config = dict(
    routed_scale=5.66,
    balance_loss=0.00743,
    router_noise=0.05,
    vocab_size=8192,
    positions='rope',
    rope_fraction=0.75,
    lr=0.00637,
    final_lr_fraction=0.1,
    doc_mask=True,
    steps=3414,
)
Below are experts of layer 7 (counted from 0) of a mixture-of-experts language model. Rows are named router (the router's row for the expert), down (a neuron's output weights, with its number) and show model dimensions 0-223. Each number is 128 + 32 x the weight over its row's rms, rounded and kept within 0 to 255. Numbers have three digits each.
After each expert's rows: a language model's description of what the expert responds to. This comes from a sample of Wikipedia text that the model never trained on.

# expert 15
router:171109126068085141195193117106132143093145119115117110073109110053137059169073093128107168151157141141138073169161108128091106118108132112185109078131060070127082099105113126119142149045107123107148096122149123097050149143173119131141086161154116147046080155140133122093100135132115127120105102147085129143101137158097133163185162134142106072114133158131154157053153125138095125156091084144190145108086094071143106182146113175134117127116181128109092170123110219135122127160139106110133145196109104154171141088106100086150116094079141158126135180149127106143107142158128174172113161106116090139120147113139170099137142205136104102194161139111097166094177142151170124151154
down0:104177137159140120158141065139109089145169145156135099084099185132201148082129135160112123143166093172116170096109134175048136079088140148103142113118091139170158141161123081098128084137128108181170079154090141117146110142114081155122137141092150105138108171185162151113126101101153141129130184169089165070148088143112093116181126120165142084197146153144097126140117181147059076166053124108110110186091203128134133057116179063090107132126125090143136134177164101169139142167107103203125081104143184085078181139121160141092143132154120165141144094126127179129147145125129156133078127125106150111118139134087122140075147134127148185105139121127175132122171120144045179142146
down1:110152151076159158141058099084142082151124151133163087101107137151084073121156115106132134117167104099122104134139076092061140074186164130105145166079150140170173082136154128057135166194140109115218105105123099156167133166076115136131186118135099083124086113081097135207115117108131187142117113175109148161124179137119123124129088192151149148176166038091146099148120128150152127161103185101109077159143156127152118121165076115077141124093152151115097154138181113143179116086184109124089142136098151121121124182154147167126122133135126133153097116097119092090086134109079164156120132148112122169158079091128137167069132101187121159130158072092130074100104106091081131125082
down2:124105107152159157139180098133122110120120090090153132094116144149132069131126131183108121137097082130101157114129163111144134094137113148117110097041124114126166152097139092078119168135133132128136204158091139165121106123119176117089174137131129128125047136073118125059127139153100113148106125150108074126157168162088148114193102195161143112152186118083107142184134072077106106159113182111131166120179191196102151099099122147128158092087192157125142131114189131050179142132109103105129068119176141158086111161110145050125097149142138142086120153093112135121141110086119105209118089076174177089091091139134128162128131185152143163130119117177131126117116163050131165193096
down3:153125137093141105175068153115118120130119143131120120109129124187115189138157159118096153017127112120143137146100102152103200099108056090080196174122162153088129185147120152120110144141148126113123118192103138112116107115136087153113143151150134134095157129066130103121161097153126097089162134144133127119090061151133109086187144162019143129143147166166114152111154168096117125119158102162092190171089145159145128097131164134141075117117125136084196127087111172118133196200084168170155066101162130146141162050147149107163079123156123118161124109177156095103196118091099147097149121080154122133139082119097123088056112177124115115128121135123122110145148106160069115083149
down4:113136143185136121170167083132155174176148117113112159177088126212103078154119101168164163124120116113187159101147124142149104133127152097112078114165119117148069101114148152098138137075150076125141106166151134106144071123149134176084121159111199123101103128188140120094118106157100094176152131216168130127162083161102113161117119102122168124127136099133121081082120116121142110153151116169109127118140193166072117048171139140124097177166088150090130114067165134120159108113127134093112131130124196100121182199144177155067140161192082124134100102149144164095171138179105109166195088157113152165130148138120151118210121097190129138125095139076093163141096092130151091084103
down5:170118101149119165090125113054149092153179152093184106088111111043048138123083138135149150157186068133148133180169158111108105129140125104165138152138123154127151151082166185162141136092130162111131045112076091104133132116114161099107167135126162115178109108095101130147111146178148068141128145118125083079100133150116116153093192136165142150097103174118111157116107138046089081199148083156141145112139120125179095186114091166082166122066155146109116177130145146067139168127097108142136146112149174110140153091066145173136148172146129139135145097129120109100090132128149142112095217126032133107135184118105102098103115079137192141114108093099142139138170162155100121142136
down6:103105129132141107119156129114120153119095186159096129121093140100153106141142064172111129144098144080089138183138077103150118075100186138141082128129176131146134142123126068129124111122106134157154183136112138118180040170171121134081124066115194110114156118152143143171102103154148139144135133132178128166132130178058095117143114073136109100158150196149149134165153146139130144164090185085126114146167111133148175094071133116113131176167115141161134161143115083107127130156124182111123101077141099146134142136137171127119135125097196063124162142167224103100046134108115142168088169172127147213042126175099147088165130088125130181086109132141137157186106184141183162105114
down7:150153124068147132156125080112141122155139127115144173189138128122148114135117085141127118100117129153117123149088145149195076101113111068141162163114150126125090143081157155170155125204167170102181157070145108063180128150172153104135175168150122158135123169058117108152174147167132141134115111117097166173208135118145132153078148131121163168067192120150123080111136126092104187187180107115184114148162145086139056137147124079130094127148141095118063122179107100155129163152137154174086129101109174133187123143132125097161164148131123126103157152178121104121146052145090146146098103106103138116107113184111113130196120133092164109067146144092180131083102118105076082042138
down8:174140146109084139154131109074134099123132045199132130124078103129162143138142097138122051118104132135128165147115119125080191131100123123168092140124112105140175132209149162123121200106139183097165119124164087116125100128116188151143135103091095112179052144229148152090079121144103090083088134110125165131108106136124154141130094092169130076092126066134153134131153142118121125103120160100152075166077148144137154090108163117135190145120153140085082104122125147137182119155100139180133105107107165103192171168136131118132136175076154157102148080151071106116155146103089085180090076177161110095101146157118103110091069100144155102092157108169164127046109098121158099119086
It responds to: Infinitive to, modals, pronouns. Infinitive to after verbs or nouns (able to, failed to), modals like could, would, may, not, and subject pronouns he, it, they.

# expert 21
router:128119112178173082143109169107118148110074126174136106119104171147155147131088151050166081143081085102097130130098080128113189116165189093154172097135145130084100143137176133135103148130083084170107088123109192150174215154097163115187124088150105155175147093085124143161123111147125154082088064095110110078137059146111094093089115190090167160156152087037146164164111160111120140123171076099143160150132174128089166099067142126074110171121106148104115066133150119130115142108177190152160142110162114154085103102156093127080143142157163154100089152132175072106157114154124118125157150077167144106162121153152150119138093090166096149145151144104102117124108101129128127079109
down0:145113070073139145134102120138153117162145069127140124117150190127087066146140150150144138086180141068166139100095096089101206086118202169107109105168174125092075111151145144099115115134132132151150106108163100145129152092139047117170158191116118098171107084098105079138172197115156114110118132101055139086092104110156144097138085138104153129186167109124155180138144152114138102159110199145145145142108124154117129140149171138089117135172127121117123109086164140029153157118142098158167093111128147065152113152159114075141123182044145075107107088092067156105135134173117148103122145103141146108096068124076107189137135123099131150090132144140132178183191117111098128135159
down1:159116101115178146095175101188090114097132143114144158161154131159157169125132184152114108141204141133146128152133118073132130141115086085204134151135115057150071074165107121129092121082126138162102111140096148113099136115108141138171091112086128101123127087129110136123114176094102092158088100198184166029149119171114135144076082081123105132078160131083161229094142158115101082136152111147152198074174122157116138116115145109115117136125103150123108096159124130081205126143143091120165115101157133150132126124118101071130101152133114144198151151193046094115123111089072152138128170131054127083150171160099141141108173085131125156089114135089101092146166153111162160112105
down2:157149129142136149139117125127166137106140172146103190125149137155159137085139151136150087102176105137093135165151116107137165047142161124166137114139146171198127073111145159127110121102097181141130169105144129143164086129000162106107069115152079104099146135096132123118172134115096154112155148152096052148146081084152158075165122154169090133139100144132147127141119162141165084123129137169193184192096111154124141090180131146142181123113149119073173124155225094085110152060125132066127079164119084060133146155107119130136122085120101074171106149107113105082113073141130090103139146068180113134163158168153120116167131175107134127175100187088178147127106098128104118127151
down3:116145080066102158145154145168098117162117177108066112168068164129193111196152157198083138178165146185125081141147125113105119130112150106132086189107132093130079148121139177149203140125115104159233120187163129168087118129115132167113090150076146090167124153108120060096094130112160104117147085122160119131163135088139172095118141120109109153072172098073097104136137126109160162137168144156181115089085113100150089131137148132115108148138099080159144124134094133176188205148119082143128116163133132147136159124114134084114150148152162124098164086092158111113166154121220129134117104070138124124152154163170090139108144186155130107101123133112103105191058091136092156122107
down4:105130138112156088116122132120158088187121115088076169083111143176110193115119160097069107082104129128073140072095112120051122144151118120110107162158119123123083133123091158130191159085128104158049113090126104096115142125150149146152098158109132154145122153214115195116132146137110140090120111135092135091098184130079099089124120172189058170126113142161072169191168098162112116126152131098177168116105063086117158156131112141119134115125147139151158143146156062155104112095147179100167168099112100169094127112130112076132163166177114157111085073143112144188177148115117140138109166146079158162169145133122153166150083112171105107122103078095195118152102148176150138056182
down5:179194125076120128106117184063056073174150102090088135104177197086115057071118139119149144137096122128135066181148129123134128107161116120158111132095074188127111139083128118097103163110154136112080065093128166159134130109135100160079132107173115109115104165162139150127044085137107168085169153118125114120120165085112134103175154134180130162152132140076133115147161099103170146166110142175186127106106131094149131128097132164153074094110124130052117126087114111104103118093124172148107130087160085125094181134108174118073066085150141063103084176107150092133122159119114162135157124159049121160131131138085121091070144122132115135134089146077131175145161111159104154108192
down6:149175153131098189194150129174108136113135192122103132105141155079143175161149085117166106152095159151088144104139135100123079131140151111073131142113131139123140111186085096159188070192144149112114134103117135187108153095147150184116104079179164097175126081058118106114059147072145181151153159060088085152149146133084083098170183098149091113119115110091128163145134128163175122196128131135129091129099113144104092149160107088167181088085133124131128122126133088127166168133093143140145136137134121127130129171068078081137141139152154169135152132151121084144104116166121130188185134164125143141133128172069168113124048176108133187039093135085140108129170137185098119146147
down7:129078091131132104116147111153125100114171196117185141131160073122183123115076091118052142104193132118095170139088178115115152138112150108132067064132122161085089170126119119112128152149155172104151124130103123039186106165153065169122083127125066133072179101153134148144132116179129141152128106142101155144180120089104102109096179093148145136128088093073156115050166156156144081137173106106080132134106151119133150119137114094066101128113036133147127159085142074103115113205135053120093128107133106110135100071144084186096093149151110090124173139159103137114093122146087142142107133092106130120138177133112130131106082151108164102121163174117117148085173049137127139092141
down8:140162097162155095158169115187090108128096143168140102118126130137191128112113120191180156103101155080162077105106173118079113129144133165153134098153177111110143117090079094106136153098091149158149107091126118079157190144145111124124100094188041074132149078096087127091140121124141111047131165147126122104148139103080149124102116082175144073121145070108151187153143174102142078164120088194150137128132127087133164162158143095181154079141113107098131149192139115133130075177057126135117125137156073103118138169132137149158097094121137159057174153100166137131111119094089131128137138192129040116113142163159150132056122137099168112123164152087128106148186111089171120071126
It responds to: Initials and dense table punctuation. Periods in abbreviated initials (S.A., G.R.), pipes, semicolons and dashes inside dense stats tables, plus UTC, bullets, ampersands.

# expert 13
router:149116098135066118129180141164114107167169152098091128125095084189122168066098116145085147129057156124124113092118082189121123121042128134120119113136108142112202157143107196097127178110143129096146122155165152110131155145197143114137104125198105107184166135128094097093112176149141132098162144144128128108104167181143142138143091103091144097172113140172165149155042115081105074089097162099118182060160111136115144165113192160126126105134122164116191080105184146108073138161088101151133119152184150053116205162127126095099109150148116150055135129142086111102139159089160145156123143141139092105082133080164096099169130081153117121090112126124072094105155108116149104140131
down0:160104154067126140082111179140185145159069105154127173104147144074124125102117191135175183125166168101144198071132139111086132138161064101096168157138130154132124182079170161143137107122119094115162100148140138165185107136149126097145189129108117102037088110193139123117187129105172015127151136158140203113136120171194166119083139094060191126145084108160126144101153122169140165143125121180143134143133107099123144113140121109110145161153081118146123124069134133114144113227128133103172138096120109139154162142112078120142115173171103155096129122144199129131117146100107145089123113109114131079121158162134120109101171089080175149120107174136085127113157145138104177113149
down1:097087110166100146149105100130164142139113096090087139070165091129060169186120066107146165146099194106158118081172139138109154136073121108137099162143062134101134162143095075113124145121142091140153103166098149021151153186135110121127191094117089155139117166135174081163092090166194124114106154140125126144142134149124149114128118041091163153137153122138140131104116114126092111135099110155175150103120194067124082109097135181130123188152060152091063065144145149102132147082098141164117130114132113122123065173055130108162117128167111118121116119049096118145084112101106116127081121135060149135142177115126165092098179132154089067139130123129115079126185108154135137151121
down2:165115134148089071124164089086118119082110110117127171154129074109105123133193070090132163149083126137164128164119128152154115096150112174179121098155097125097132156152186069154109100117104158111121139124138164116180129066210075091070173160154195194154156125059141096112136131091137172120097097090150131177143094126118080146163172124116118171151164078152129079150163064151149130152186129146115139103108114178125138167193084138147124135107134153109179129135143101074157110151176197083153158092148137126100159126170087141134149105125136084129168157117107143087092129165154093136086126149116054110105084141144173048170136113113175086074109167119081133151160089103123121126128
down3:175157131168123176149056097176189121169162156119081126095149092158144138123123147139132127107072140117164142136144079053096114152168120072069179111181166086195152193139071102113120150149149101164075153130155102104102165123106155037155181219120125163119174149191121078130106174136086054164074104116074090140123158132092106132117121130160124131089107121091146101102110145168156148133115083157130136133136118131155110169118100117096129103121154137139076071140101083133104166138086095142126127080143156157113093111140161129128183090139140135117161096163163125122138093141092193139146162167101090132149085102158141127160155132102101157099136140055148146069126170071082125126119
down4:138154122129091198069089125157107130142117095130162145097152127132155125095123088147179153101163099109102077128112174144153083091204130090105122084152137140200182179118118154195114117146146176095152087108135123159143164177117115115066159074162161140084089089033194122141128104117143114114126170065185138118136116132113099108181146097104076138097164167097098117095140121097106126160106096161104190095092112140156108140104217148147124122123155138152137063147097117092178115131080157115093122162126101202138140118136109136136087123189126156127160121133126183195068181088117151114072116162089080117132148101203139146111107142124103162179104098154105128106135115108125148114156
down5:128153114133120210121124115113111153174169150080047119102148160168181187115101135169156131119151098122080192069199154084060110095110174161193107163127138093098120113055103115115167143163118106088145154117130158122160153154107165104137081105081173135132159102115157145105159145097177091187094116138147119133153122056173114083065159092140126102136148103060104127103109175121176119185146150135110136110078100119136141140193112125144161143147103121137110123113046113122168140111120129115094088119086129117155157118158197128105186103094141134069102126120055120131070110108143132121183204174095126108122167145103127114174152113153127117100072105160139137093104146126145118160168
down6:159135107108154127074078162128153172129145119135070120107164123129217104135099117116104114150176184118151193164097160107170154153136142133089125192115136146072144168078146155141148097160127222159111111146164180070126085185105149124108177096092149129094156110217087154140081149036150062134125143188138105143156136111101131123140140090140123102155074105142146167124079154142062080111155121072146145103134112113089195091154160102194078148134124149088137127155099147109185133085148105075123107173108119106156119111090124124131122116103129109094078092168098123156141117148114124126150163144103142182153060128103169154166167139139150104123110125095125149098146141090102098175187
down7:185158130091130095113107144106183119128161165211155193079109146161110134132163130140138168131147095094120117088117120135147173145130154132150128135137133142138124131137163128165173107120141061198159127142079101120078078097100144132105071218144147072128096120232051099085126109093117142143115136099126138171089125126118130075182134098103108164153085123092092124155172138100136149116183171153087122140060113148171173098118099125182142108144121152118124166122121128097106129097142068113127154118142071097114144163149101126101198118086179172149118088151121179147114110196126099121118132156141097152031126159134132114082112160153129112118102138159085192062144141127154119088197
down8:136180117187190116130109126098156135158169131119115144139136146172095095174139129173186129144103087139120123132156131112101142142119098082185151114120161153074103101101147117125099170130103073091181118080132080099112149160164176196141082121134119151095107132071115154101116115103115119091083174137066070136101115099081105167126127182169141103105135187068119168131191100215189103085148124143096111153134138152173215132114149135116212091132133121173096101134132138102060172193149130146138180117144125069104148138088134101122190134112093113112137108128141093122121153123133101135178077146171148126136158194064105120138098151120134129111076095066144128139115163154174066140146
It responds to: "a" and quantity words. The article "a" before measured or rated nouns, as in assigned a weighted average, and words like total, average, Best, highest, largest.

# expert 14
router:134083168188132127098152173136090070145167077133064149124173137145159145144132115078158103150098126155138124177096135140123113128132176177185119160096098092121130059151119103123122145137135095126102154107145133165132118116095125055101143067106122154187114126148181101148118148191101124123131096158125123109118084121195130127114062181110104116093122179202107133051117135150160124129128106141104121103132114149100123153113116153122180090118211160133096134058144094142111135139164181139126095108116086161165162091070151134147038107153124075091086169123050161084202165125143127126132115115166164081110098106114145072139101158140195137103073092089152090139153161177118115096142
down0:072140194141102181128101143192139110131108069131125108107110171135120149112175129177129121126146106096088113143117117178117073153180111098076101086143169148166095167154114157123132138144146084149142142076119103105151136101110162149115155207129100102141176093095181094058155079135165162086191128107125169150155141091084147177130147155152141114129135059138155125111112151221127178179146121097143118117106151176163137167127193110124160166137098098105164100141108167117133191129154104185139121141164141158123164192141169122095128119069142139157092071113044073121130139143088141125112102128118130128085141147086157161093071120174087059166133174084124124154115107111137130054121
down1:083143181077137180153168094102156086110166146115106083111172034130198134096207123149127222150143042165144152119135142149116101121141059161071131112153153162106162152119089185148132179152146110102154173133150125118186120128091132176167130114140146150113163176166141108123100142131110134151097170161118089073109156085105161147135123117131143154081128148103156151150117098138094090116150110100144058085143134122134127126064113187172104136080071170163181109125143139115156148113141126134124058131138084155105079102141156124089110138127127114059142111117162128091171111174132121083077173184075120112120156167131185170139143121100148114135185174127097125072137116155085107128145
down2:120150094188183148137158151124138133116137187106151115137104131180127124142115115138171124205096127067133103115107128128117123157136110158179126143116133123078110139114079089129090080210099083106142172155118146111130092107153143147150132148061069135153110097223103071132130079167140089141164146145076051097093156138093121057092076151123162122133109110107098083120178151123126102085177093078151099127134093090118039102132122122164103179171151098080107098091104113099146150181122179121120092132151124056101114211141100105164112121112163157091133146109142149167106128121162140130135172110148127119121123181101083162120106117090099113066110076136061137109126160067114181123142
down3:113162183111124137119055125156076155103140159126213093095132159159080130152081150149135084096153172143096129126090138126095157122113137089105166137154120104122112119066083116158141119144217102097162100114118140109157100151115107119115100179092152104135140145128189116083186149118090153151093116169132138137162099150140154164070141045169094185107096100142104161134075167135103105107101087116086130131127142151148184103110114211146137087159091122144073148103141164180116149128117114131115133108125118104114169115074148177101072154122081153146131168183200147166154121115170098098150106030140116155136154097146094106121096136074119108161115119134110123134003090144124141089115
down4:093176106136121072137143156117170194163168119161128085134133069114106193101113160111149150146077098147111122140090151067105103125200096167123115104201124158149121157171131103177117099085105125066083122205137190126138200114143098148112117063099127122129161125122119112132184125143169099106152112125123156145153136114132138134119118182113144087192130079092188101136143117057160140075148065185168167163147051119137087142099084177183113112148175123096093125124152138169143096174175147071150104103152146071137095163128102153117141165149112132134127131163163151101140149148160127134141116094104094182085122106086147096122120154150084150148079138139153193154109168130095197142145
down5:165060181178131182114082115165167140103165066151153139124111119109085161089080100112127179181093165141092163090101238163128139135095152115110158150154145137168100092124102103111124145146110082121151112140151107154126152140094144131126131065098121113092081135205146126056091094136137119109090077133148084177131080167119101166148130144157076152123170107158116110112093121185106113099091136115105125111190069147128175120093152089104102109101103096195158146099154079100097161124176149116087137095135145110162152119153187178115126117098149131164113082109113146139100062066141067101151116099111130154092119177103085121188154145103198096127135171075108133131182141146126162136144
down6:158120168123106130104105140076064076179158072139086126138161080178133127114157152074128165136149185141159109154035094103141089098133151089143118157161113116116113109099090133122101171126141196094153163146149100164077125162121142112133107144131163153127061127185159126193140168119145125166090135086179105114134157100131160111181111108090149149128110150125189154156190143134160093149113139077083121168098151119155122108105128146127133084090093150099118136183145168112123126118152113112148127117064145083098052147160161091095129144106051174151156122104128099124080110144108113142139148069127096116066132157073101122075114204146130079197130087099139157082064140134147066080157
down7:089141098147147200189136108075113178139122079151101148178124146128167105179147083095123125101151120166096137213116102173157096172142164082131148123121142100140135117127144126102171106076079163138100151119134106118132138119103119130051090120047122110096140133101120184141097103092071149130098114115145057117122122129141142170112134101120126133116068082142086089157050112129155165102155107116134166054126118100088077168110116121128099156126111096151203125094128142158182130143133124152140167164128134171065133150062169155126154195109138157118182195169151172093097167140055101117148132103050142140108168079143106136165125132121129105114137142129095150201064160079113114130125
down8:137136125119139162148157152164153164133054124111158075173112143142120111093159151132119141157129109134196196110143093103142074179156175187104121142174131123174171122078054143128079057134076101096118104064114132051136097094118135171096109137155056178169104145160151094117148135093136096170145078109148165119101076145125104114108192145141104143113136057115072090161107122165130132099111136092111093107163176123126183117127106084111170134136109096157130152133059138077176117155110114182152121085105145137104162142108099104054123113150115144153118162099088169086075111137124160143091171133158204122138125185157166137108109138209161075097104158126142172108117121116125147119101
It responds to: Competitions and media nouns. Nouns naming sports competitions, awards and media, like League, Cup, Tour, Award, film, series, often after World or European.

# expert 10
router:174229128114195149063123113148121120142129086112122110182129165103120125132189074191200083132056153070151127101112163109136158200147127090142121108068120107120077125084156140140175166115113110135129153146154089134159112108117115102090175124165196119088100125134133168173117109116153149147109110148087075184110111175127150176096126120156114090170151156112068101145111155124147100105096145089126081114093171142107092078116134172098149156134059090156102091152084116130126157058151141107105168113097119164110159116156137159107098118135088143142137135159134141191161176135072131119095188133142127165180168125155162187180116150089102118131102128142075101147160068151107096140082
down0:146100169060182133149142137110123155113091114127107105113147125107133067162141114100139129123113124156084162089165197153158159126159124161141139162143156130161085105151169137191129143155099085208124122105153104149084094121200105152114125098173177111151120154164201172095092107045143169129108162103134114095115179103077096117105140052088103180136109147050110195105086133124134114106102140123173131151149109140097056162158145135065130195159118157130112146111138138097067165124124061133130189121155124134210101148121118098110097133135124185121121152097151109120154162114101145097064188127120143129138143114124098111130100157138155136154155109084068145115132065146066137175071
down1:118130099182093162130149141126145125180150123161143096101133155124098133091103187109175183121137151136173111017165157102107203136127078159105165092145212114098100131161151151137213126142045110128107111167135115100117138128136163119160100144072090105106117135131162082128143167120118136168131143172090169095133130137114151146109047146144157157180198122106179101130094098167170122174079125114123095126110135133141117123182119098101151069140139172133166143110135086204119133167063112104191172113102125113163127113105147108127143147137123119134178061125129107108101110096126171090139101083164124131180219101087105152153084115145095156107174163192109139105101133112112101106106
down2:152140138141122141090162089086188114068108066176131099178103114127110066133164102085131206180133160137145109160156183136100114133142190102142067133151130159112164091188075126126148137105087177091130118116117146118114167148177126098123110150077120120098124125102097119101069149127092094139134090093119142176109150111132081148103127126129138184086134051103142098161076102172112134136097154218118138148110096119128118129155144087064078096172090129163144123075170103108168127112098162151125141116098180132156172147114134117128097131124159132069124095063049109153126129044134116081140134191087096094141166093124164154154168079109152110142129189130161091113084128145138196105112
down3:115192118148079154120125082123181143137118133164136111131126189158178179191073147110155111128129143078161135087125079152172112182161163121132161108140142130121135133062121130130182184143076125175130145135114121154077129139134158194119137115098108111122126117141182213101167072120162106108111057121116162152124083200060192145142110073091088154107124133173144133148102149119134067100171150161084187129137174169133101086124130120126145086124145126164145137136167145148147150061197139173113130123141114130148113107092110126137145112138099120116124117136107127131160114088184142154094153127197145075122181176043085078132142092116095073132194150096153077146165114156110160167107
down4:119156156129121162074139100140068144165176142191075152141067150124123158149108065063149133084127089164104119140133090139138168168121144194100170072112135040146110131131127133129122147142151119171141100127167138111123092124178116189145143124041077153178144093154148079095195105157152083155094120085138158129133144102126139150149141089121089157174115131068170117133087178085143175087109086074154159130116135139097190136086114094138151116133144094141132145101154147173091107141087154142117113109122148108144162137129115180095120121135139054132133086128105129111102123174114165099142122097142083041111168171133145139153121125189183168053097112147154079142058101143128115114058
down5:172120154106123037177090137102092165124067165157109105166164165066148139112135130180157119103139089103130166088147092099158109136138144206139089162087144144129139142127063099132170135155093158111120069073146088141109119131120137111148061127184138074139117125067165174123122153132176144148128183212079104150131148126162187127156153168105140105102137083159148127125185152124106163135135134130150179147142093138145108161133099122170137120108144105155112149107170172112112112147133153174131084111111110131096110108146123136183160116175152117077159199180097183125112153184195147037106161077125130165119140167183177126111117131141152130104111127152159082174180100110100119060102
down6:110093102165087107176131153123193196102177136111132126088119099120175141185155094114118105123129164135110155159029146101128133144118156141084149173141085172091153126069161076156139170128095158101110164120158109091132079126117113166167210098150147080166150128131120189132129097098152103125103150066094137139137102137113146210101146073107134158122141082117175138168067089111134106155117119091078146126141062115153119104117101079141126143132074174100107098050132119151201168117196121119137125091115154170129195160069081098095137122137169115134084107129144125160115160138128130103105133140148170124109117089144192136084105139179090121078144102202149168093140173137139119137099
down7:161138146155094181106112169151109103105161087126118064097152093124023108097161168172064140155117130105086161131153140128120090075184090141205087143147163143143128110138148158168109140094169191138136154098076102160098152181133155077095155123166120139126177146046168138127143129136142110155122162179117140117124180113141117164195100154100122138117122148144098156176140192164083096159170096089118128149058108152068088142119120119147118111142157116153186169051108175152119082150108115190143108131111118137129073148106194142148119100167115113121162161151143138112157081089105113157115127173137118078145090146167138151087199111138176142121189105118126091161174122181141109119128
down8:114157141146090127008094073151120137087118170119116151157115138098095050129118144123086141116137154132096121083125158075116163156196145086094144165148149105114122156105120180192108148100115138145193165129067113119125157087177123194090155139115185168021116127185151167089104092127131131106127085122083133166161150183133106126063133159145136101164147100145143140101198121169197139099146145138160154156089153148133116137100151094169114112115165161150100159143156151087157157099146126164117135141085111124150148142104134095110119125182106085152179199113138141161130134141149121114059124084085137129179121095154108156171133213109170105145096176117128152099144090123164168129121
It responds to: Mid-name fragments and numbers. Syllables inside foreign or unusual names (Timber-la-ke, Gloucester-shi-re), plus day or century numbers after months and "from".

# expert 24
router:146141136121104125099137178115182117063112135156161081094127124181098166125155148148163097115068109104173167144186070108105095139101080138100151115134172167078213182087158145124159143162144183132132125154146133167133171102166096116135128085097087178159158088144099175152167106153089081130164088093153136101092118127151083172151109089123138090099107069154145105129162152078162088176185144115100115087076158109083147158099126107136189144140092127198183097146086072086171183124116147139133136093189123127107160190080080140136148087150105078150126149138096138126126158112116146200233136129092113158137104176127124152118141128111152125163118096107147149136155142092151125122155
down0:163146170174140080066146152134112115125123159178144157128130045091088138112082141166064144138119098123129076154118146131159164045185121160123049140140117127120083106135153168167205136152135147117157127109176160132103085096116160181128137157165123087252165116071158191177144149141154110127107107133139088141133149145101119090186121056123130094158137114161083107097162131152129118127127118125122143142112112102198085087135127158138083150101120169155132170173137132139130171104144096090113207191193089127137119114162120112136131115101148122148195142176124131094185131108123081139137093092133190130114127135137092085088082109111076137180113110137115094094150099169149134137133
down1:131164183125058120096187139122092131123143127053161181122154150129124135159135083059139135174148137162127153145006123111116122110085173178156127091108166171115137113110178162198152119153078140153131158160134125180162146127108155108120107103134136051105093194145166077110119135160186138120070112120099112112136144131124074147143180104155162201160151101119108134178114137164077140094095127110142143124129137147132112063183132069128170140142110078092116107088187124123140104178044099146161109103118130143113142105101103096092086133152142085107098109139100125080070100145123140069111127169121166165136106117115124098060089163166089145121106146121173124143090127104107141077092
down2:196134106094125146124072133135134149159151083108119169096129187106144123124108072157199052182117136124098129131140081151106136145095174138118090109176071144181161129123109127171144177157106121137144089126135098155153112123113074103112090103140147130128144109102114166120134131144156040176106159131143084127125136075102155108147105097173172153088133108090135139098170106105119148053171138116174124119132123172111115098189130151155106075075086131107094105066117085085137096149146118127122117117171139122042069154197160187170132139108152132170156165080066156176118132195129064070164120164122152142107153149126168086111170137173065080154122110126161152127126114138114122080077
down3:139059151143123118110152119137057112113144097074086099184132113174150149129117120105095148181114162157043150129133151184146087083148083139121105170198113159148162124099055107115127142129108108212098135104133134093165134136157221164155109057152092156114079069058157073153138114141154153090118053126141093155131169103106146166098167121070164081143152170137103115093095128170146146141095099158096166099130174133110073125130120123117155098171176136137111120109147090127146133103118143120187134124149111166095136090116128089089125139181120128039099113128183135092132110167109171110138170142133117040173106131167145100129066116123130125102123140134120146151181132149153155080125
down4:142166088048118134166114153066153128147089159104097166132093131095140091156153147110136156076141088192112118156153122130096128117128145124116108060090102150068154138113156125177112122135133127140088111129198126120126128139118096096138156125165157130186139128050116141198119137066148140129130175125118052106116127102095113136096143145088141116125124120193154143123143120217195126123147198114120128104085086106199194178138108127131123101117116182146117082117139110130079126161085111127159185134132145117145177149088105102123157075172138179100081122171118135130120118167132150203128099138118127140090153166139164167119126105192255056122137124128134121158098194109141146134154
down5:127079105083171120084160150133126085111088120088089116068140096117106090113132165127094123130078152123099171150151124121176133117206080099102107142122118135110178174083159093121138202064169163171130139155133175194163137142173085108085062193140157129167157119096165136111044106156098107123141116149061136121138181209069081132108129126100114164119126109097077185194107138165149101162147155103163140096108134141099083131181141137111219133088105144205112163087132093092145160072093077167137134092099137151121119137178153168166140111146162126142173149097123150145102123171109145122109091103149180115133165095130141110149145141107120107112138129144157121090109115089143158137162
down6:133115108085109115173133145179121147146131122079127115183098170204154144140193115082152134173147106116108093110120143094095154135175161144146122176106166088168101080171092158119204102186092161133166113118132130161161137092155153164130117180125076137082092075116137162099161092150127089168157137131114184163193133109098137114154130101120142115058093047142137243099124132058103156207139106130118142141124119093136143116132105109106060105078140182155111074133113088174211102126100096130096147096125071119172090126143156143102125156173104165132160140106107141082096113151138080098102093140130125166095163148153099106132123067149134150140150156087137151125160128092156145126088
down7:131157083144164147147097152157085151103099177111090118210156120125194129173116105052166129116145103147089109080158145211148131139095135092100100109095154155212119187182125103123154112065124133110167143112162112162118085102143136118182106139114097107108117157109137081105102158134174160170150094101121121125123162160140117134146089148100083123086161108101129142117143171138172161145108104119109141155144139062097108191150174116131116134127191102106131125106156117149130101184161090170142093102090100130147177074090083122162071196091110179077100132160154096112161111131131131130060075132130141123128186066134067134097157189079095123101096131080064156083141137111104084130094
down8:120088158192126110130110138124126081119082089126127096119107082118085123098117132107134159121141139118149143150109101106101174104137045152160176120113138122092137110124115137100110141117066065164094125070133116073123163137108090143113170149042101185115137152094091127105128112074130134103125173150145185086122161112148130149129114103129148097211125065134168156095138113142114123098172062154125090142156093154069146178071098118117135116116144173196107151121149165137200150126127086106127113136065129138115132161109143156120136078211161181058056097166115179132109133187146132142109183156155168097115139125093094213151080063146091071106159131084135126124094087145111133144132
It responds to: Compound-word first parts. First elements of compounds and capitalized names, like up in upgrades, High, post, land, Air, Out, Wind, Blood, Green.